{"experts_per_token": 4, "router_cosine_scale": 20.0, "batch_tokens": 131072}
Below are experts of layer 11 (counted from 0) of a mixture-of-experts language model. Rows are named router (the router's row for the expert), gate (a neuron's input weights, with its number), up (a neuron's input weights, with its number), down (a neuron's output weights, with its number) and show model dimensions 192-255. Each number is 128 + 32 x the weight over its row's rms, rounded and kept within 0 to 255.
After each expert's rows: a language model's description of what the expert responds to; "comes after" lists some tokens at least twice as common just before its tokens as in all text. This comes from a sample of Wikipedia text that the model never trained on. Tokens count by the router's weight.

# expert 40
router [123 153 130 117 120 107  98 136 160 121 164 135 181  82  75 152  91 128  94 128 163 135 162  94 100 183 120 115 172 138 138 170 141  86 107 125 135 107  93 121 102 110 147  93 107 137 116  68  90 161 183 126 119 116  73  94 125 141 137 109  99 119 179 162]
gate0 [117 175 145 170 116 192 159 172  83 124 150 135 137 150  63  96 175 111  93 109 126 131 107 156 147  92  57 165 166  69 124 118 171 115  40 126 128 126  80  95 138 110 102 122 132 144 147  84  90 128 147 180 158 149 134 122 110 102 156  98 145 137 109 147]
up0 [143 175 120 181 165 174 141 128 128 104 187 141 109 166  68  86  78 117  93 165 114 171  78 159 140  80 127 106 189 104 130 118 130  99 127  93  99 107 101 106 131 113 109  99 151 142 146 107 119 131 126 126 152 174 126 102 125 135 160 137 125  90  96 137]
down0 [ 92 165 117  99 156  81  92 108 167  72 122 139 151 103 197 161 155 149 101 107 171  96 128 116 135 148 162 144 148 149  98 137 135 137 128 129 101 131 115  20  92 116 109 137 149 131  86  41 116 183  96 134 119 128  83 102 145 157 170 137 104 151 107 137]
Description: Initial letters of words starting a section or line, especially M and W, such as M in Morningside or Malden after ==History==.
comes after: "\n", " the", "==", "-", ".", "==="

# expert 12
router [131 108 133  86 111 110 126 129 194 133 169 151  75 123 154 150 130 160 150 159 114 125 131 156 151 103 101 114 142  82 126 108  81 144 156 146 135 139  87 123  98 131 105 100 172 144 153 172 118  69  91 197 149  93 144 136 153 117 130 160 113 149  84  96]
gate0 [ 87 128 139 143  82  80  90 124 110 119  55 166 129 154 111 130 172 129 135 114 141 116 150 120  90 163 141  70 148  67 106  77  73  62 137 132 110 128 144 153 106 122 143 166 165 120 123 125 118 135  88 188  85 101 140 171  95  93 120  58 103  81 174 117]
up0 [138 116 128 110 158 134 155 123 183 120 120  94 137 157 146 114  89 105 206 124 120  91 151 119 148  86 147 187 147 203 113 141 183 138 128 104 156 152 142 143 138  99  86 157 107 103 181 116  90 155 157  61 152 129 159  65 125  68 128 143  99 103 120 128]
down0 [199 110 177 128 155 120 123 162 154 147 184 114 168 126 123 166 122 140 106 105 141  71 151 113 134 123 116 127  84 140 125 152 115 144 174 125 147  72 158 102  75 147 186 112 123 184 132 147 137  53  91  97 105 112 101 147  90  96 115  58 131  94 169 150]
Description: Cells in wiki tables of election results, squads and race standings, such as vote counts, DF/MF/FW, party names, Nominated, name endings.
comes after: " |", "|", ";", " 1", " −", " 6"

# expert 43
router [138  90 144 181 115 133 180 118 110 133 112 156 184 131  67 137 137 109 139 137 119 186 171 155 156 108 152 154  87  69 100 123 156 127 101 118 105 138 144 119 134 104 130 165 112 144 130  87 134 181 133 148 152 143  91 197 116 129 118 124 120 128 100 160]
gate0 [ 80  98 158 155 124 190  99 148 141 158 150 107 117 114 161 139 101  98 117 135  97 147 125 140 108 143 111 164 111  88 204  93 146 146 120  73 127  94  76  84 209 114 101 123 151 107 123 126 127  79 106 155 199 174 182 136 150  93 150 166 152 102 127 132]
up0 [175 122 115 193 118 115 128 106 134  96 103 105 148 160 109 144 156 173 141 112 140 101 131 123 116 111 156 122 136 168  86 181 155 136 173 207 141 141 141 171  56 124 120  83 128 190 134 151 133 119 132  70  75 106 108 104 151 158  64 131  90 126 130 141]
down0 [149 181 170 131  94 109 142 137 174 121  95 146  72 101 133 198 160 155 124 140  86 152 180 137 187  98 160 108 106 114 152 187 137  99 118 122 175 121 138 119  61  84 115 104 126 120  99 142  85 141 140 154 142 135 160  99 109 150 167 124 129 130 159 140]
Description: Articles, possessives and quantifiers opening a noun phrase after a preposition, e.g. the, a, his, their, its, various, next, several.
comes after: " of", " in", " to", " with", " for", " as"

# expert 34
router [141 162 112 166 150 122  98 140 101 125  80 122 131 109  74  57 141 176 116 118 174  69 143 122 136  96  95 106 141 148 156 126 153  90 120 124 113 153  88 103 125 165 108 127 116 123  71 124 124 138  98 165 122 156 145  93 140  92 100 130 127  97 149  73]
gate0 [164 135 175 139 109 160 146 122 117  79 205  88 167 145 173  80  47 147 188  94 105 115 160 113 145 142 122 124 150 120 124  92 139 121 160 125 170 101 171 131 193 118 157 176 153 130 146 141 116  88 147 136 127 160 159 142 118  80 158 151 130 129 139 117]
up0 [137 129 158 146 134 105  84 138 163 141 171 153 146 133 134 172 185  94 163 141 175  73 144 154 142 133 139 126  73 108  82 139 143 167  37 123 141 135 105 129 152 133 146 141 110 135 100 110 109 127 139 161 162 119 204 132 176 165 147 188 150 116 154  91]
down0 [ 79 147 137 124 181 118  90  85  92 124  96  84 156 148 164 117 144  93 140 146 112  97 165  86 135 163 104 146 139 140  88 173 200 156 130 145  89 153 149 155 103 137 126 103 131 169 102  28 120 153 165 143 135 115  99 133 170 150 131 109 133 171  87 178]
Description: Paragraph-break line breaks after titles or sentences, section heading markup like ==, ===, s==, and opening quotes before song or episode titles.
comes after: " |", ".", "\n", " =", "==", "s."

# expert 27
router [126  96  74 102 134 111 150 107  64 113 106 143  92 109 110 115  62 189  99 134 159 122  70  94  90 137 138 101 154 143  93 112 140 150  57  59 155 111 172  99 126 113 112 126 166 119  70 116 143 121 125 102 149 162 151 147 179  93  91  98 107 121 168 147]
gate0 [181 109 123 136  81  97  81 152 146 163  59 146 119 131 144 123  73 163 183 138 151  70 136 108 138 145 111 158  90 154 163  68  92 133  96 182 108  97 127  93 137 103 158 166  60 135 102 165 140 139 217 126 180 114  97 116 119  84 132 103  62  83 106  76]
up0 [ 98 125  75 108 155 125  90  63 151 149 101 110 108 131 164 155 165 147 178 162 122 153 135 132 121  94  76 124 163 167 125 183 152 143 137 130 136 164  70 127 115  87 116 169  85 167 128 130 166 125 131 141 122 123 138 196 123  98 111 126 116  90 148 141]
down0 [159 173 202 129 140  95  96  89 182 156 155  95  85 133 141 120 111 148 136 134 123 138 118 148  73 146  71 184  53 107 173  79 136 133 147 160  99 108 146 163 129  68  95 148 177 136 104  83 109 177 175  87 159 156 181 160 140 113 122 121  99  56 131 137]
Description: Initial letter pieces n, p, c, K, N starting ordinary words (nude, nun, channel), plus conjunctions when and where mid-sentence.
comes after: " the", ",", " a", " and", " to", " is"

# expert 41
router [ 90 118  88 161 112 108 127 145 156 127 111  87 139 115 129  86 102 123 107 163 140 123 115 129 158 189 171  58 181 145 101 165 113 181 161 112 143 144 154 116 143 156 130 132 115 181  71 180 108 152  74 144 132 151 137  99 135 132 107 104 143 128 102 180]
gate5 [124 184 180 102 115 106 141  93 126 137 155 145 153 146  88 172 125 116 111  95  90 158 164 132 205 160 117 113 119 134 187 148 143 133 141 190  84 153 112 145 111 117  91  85 202 134 135 132  94 156  89 183  91 104 192 222 152 115 155 139 140 181 153 149]
up5 [ 81 205 137 121 101 137 103  67 107 155 142 139 122 155  96 162 167 112 155 186  48 125 139 143 159 128 118 156 111  65 171  87  98  94 112 129 147 121 106 142 135 147 144 104 158 163  56 131  89  56  80 134 125 139 166 174 122 110  97 117 144 148 105 114]
down5 [ 75 141  89 132 101 101 163 111 158 148 166 189 147 102 151 150 147 123 173 169 145 134 149 147 138 145 141 136  54 106 133 190 149 137  90 125 156 111 115 128 142  87 129 136 125 133  71 117 158  94 106  75 120  87 150 151 120 189 123 144  99 151 162 155]
Description: Pipe separators, table divider rows, heading equals signs and list dashes in tables, infoboxes and sports statistics.
comes after: "\n", " ", " 0", " 1", " Team", " Candidate"

# expert 22
router [153 145 147 129 157 156 117 133 145 109  42 148 164 110 129 110 118 156 131 125 115  68  97 177 143 114 180 185 197 121 171 108 147  37 141 147 122 124  59 103  96 154 167 144 108 105 160  94 149 166  58  76 145  97 139 109 111 115 158  99 176 134 187 168]
gate0 [145 134 117 116 110 117  81 156 151 117  73 100 107 175 153 157 124 106 154 174 137  74 157 114 121 100 154  95 125 127  91 126 143  69 161 156 121 128 149 124 100 121 138  57 155 181 131  92 140 175 144  57 165  85  79 107 101 130 147 113 158 121 113 197]
up0 [141 153 133 165 186 230 191 101 114  66 132 125 155 200  63 120 114 102 119 116  81  89 120 116 144 126 145 111 131  83 108  97 113 174 159 102 207 105 170 179  82 136 153 129 140  74 109 136 188  49 109 142  83 151 162  88 147 110 103 108 167 116 189 140]
down0 [113 109 154 162 122 150 107 109 178 169 147 148 153 182 153 154 101 101 137 176 152 203 130 108 153 107 173 149 110 116 109  93 132  81 154 122 118 123 189  85 104 155 141  98 163  96 103  71 112 155 147 139 155 110 131  82 109 148 124 134 135 138  97 168]
Description: Line breaks ending infobox or table rows before "- Field:" or "|", plus word-initial capital pieces like T, G, D and app-/add-.
comes after: "\n", "-", " |", ")", "==", " also=="

# expert 25
router [155 165 177 147  80 147 177 107 110 109 120 155  91 112  94  81 131 226 106  85 176 123 140  66 144 107 117 116 119 134 150 132 158  67 135  57  86 184 137 108  86 102 101 131  95 123 119 134 138 177 175 149 113 184 106 183  75 104 164 129 157 118 108 133]
gate0 [ 76 151 180 187  95 112 137 142 151  81  77  86 133 124 106 128 138 157 134 167 165  94 137 117 216  89 155 143 151 130 133 148 111  76 100 190  84 128 142  92 144 137 107  81 142 181 140 162 129 105 121 112 124 151 150 133 167 116 174 143 122 107 137 116]
up0 [158 135 102 142  76  67 133 128 111 178 113 114  97 177 165 121  93 152 141  76  60 101 113 110  99 130 168  99 113 104  92 170  60 110 131 191  97 136 168 112 145 157 111 103 145  81 102 111  94  57 147 121 137 165 122 151 114 167 104 103  92 102 110 120]
down0 [159 168 135  69 143  38 119 112 162  69 167 207 138  63 140 139 117 164 155 140 119 165 123 115 123 172 146 103 143 115 112  94 182 191 105  73  97 102 172 133 149 104 190 132 141 145 187  95 121 136  65 168 116  91 155 128  64 115  99 136 156 116 133 177]
Description: Opening letters of a new word after the, a or a hyphen, mostly t, D, sh, comp, e.g. t-ensor, t-ides, t-ests, T-urenne, dist-ribution.
comes after: " the", " a", "-", " and", " \"", " un"

# expert 14
router [109 119  63  80 177 163  41 100 151 149 118 151 146 125 139 117 112 194 121  89 111 101 143 142 109 133 175 109 136 134  87  76 170 146 182 157 129  99  80 148  94 121  73 121 134 132 143 141 104  97 135 150 141 103 121 141  84 120 152 111 121 137 173 165]
gate0 [ 63  96  60 163 144 179 135  94 181 103 134  76 100 102 125 122 100 124  69  87 130 188 134 131 151 130 141 152 131 128 124 173  91 101 146 137  99 143 128 136 107 168 123 191 191 122 123 141 146  46 105  97 104 116  82  75 176 112 105  10  91 153 101 170]
up0 [103  68 142 114 145 178  85 102 155  66 166 130 115 132 139 120  77 141 101 131 141 119 130 193 152 162 174 156  92  99 137 149  96 135 125 159 110 138 125 112 140 105 123 121 124 117 132 141  97 112  93 135 134 194 162  98 121 120 118  63 137 140  94 136]
down0 [183 141 130  85  96 142  89 162  90 208 189 147 158 138  75 108 128  96  88 190 103 111 130 111 102 163 193 117 127 146 130 173 137 158 139 218 155 121  82  85 160 121 114 125 126 133 175 128 111 139 144 110  80  69 145 129 182  91 115 140 101 120 167 117]
Description: Header words in Wikipedia tables like Time, Candidate, Votes, %, Total, and line breaks ending table rows or list items.
comes after: " |", "|", "\n", "==", " ==", "==="

# expert 60
router [147 125 179 115 163 152 125 117  86  95 136 147 114  96 118 173 128  77 163 121 100 128 111 109 112 153 139 130 108 120  93 124 133  96 155 141  90  89  85 121  86 127 187 171 147 157  99 127 121  83 148 116 151 158  95  80  81 131 175 114 169  61 100  56]
gate5 [133  90 101 167  99 127 121 161 157 120  79 121 133 119 105 145 117 187 145 159 112 155  99 124 145 128 104 151  94 141 177 133 139 123 114 128 122 161  99 121 142  97 141 185 102  78 164 147  67 142  89 114 105 139 145 126 118 114 151 178  90 111 144 166]
up5 [152 145 130  82 172 159 152 136  95 135 173 116 105 146 129 135  98  78  71 107 132 134 110 137 100 125 145 100 120  63 119 154 104  95 138 135 105 161 123 148 127 175 150  75 119 116  63 189 106  81 135 143 161 109 120 118  66 155 101 100 131 125 106 114]
down5 [132 124 129 123 164 101 134  65 110 148 102  87 141 128  88 129 138 147 109 177  91 125 134 106 104  87 137 125 155  86 142 156 156  78 125 146 115 149 120 163 101 152 138 118 206 122 137 114 157 164 143 127 103 161 145 143 131 133 165 169  89 115 143 142]
Description: Pipe and semicolon separators between numbers in election and results tables, plus census nouns like household, construction, design.
comes after: " ", " 0", " 1", "%", " —", " 2"

# expert 17
router [126  60 108 170 129  96 172  91 143  90 111 172 179  99 172 121 140  77 106  93 115  97 190 166 133 149 158 166 155 142  78 127 194 106 139 171 109 139 143 201 116 153 115  87  85 128 132 136 149 132 133 150  74 124 135 152 191 103 183  55 124 203 126 135]
gate0 [103  95 122 159 170 145 141 114 201 115 118 125 146 102 195 172 113 159 120 166 169  74  67 101  84  93 115 118 150 137 156 107 124 158 120 128 156 123 122 159 115 182 100 165  75 146  92 135 129  70 140  23 131 130 125 135 140 166 134 189 124 126 150 127]
up0 [102 113  99 126  93 140 135 148 105 124 109 122 152 128  92  52 152 131 114 129 104 168 158 132 154 147 115 150 149 134 119 142 127  77  87 194 165 102 114 117 128  70 144 136 182  70 147 124 160 146 179 170 115 109 179 162 108 121 169 132 120 108 124 179]
down0 [131 135 116 155 137  90 149 128 131 112 102 207 132 169 145 153 150 163 126 153 153 161 112 132  89 116 144 117 130 160 129 128  84 117  94 157 129 122 101 107 148 132 116 144 107 115 159 152 178 168 161  72 221  99 198  92 115 119  54 105  87  76 113 175]
Description: Possessive and article tokens in biographies (his, their, its, a) and section-heading words like Senior career, Personal, Rank.
comes after: "\n", ".", " made", " Party", " with", "|"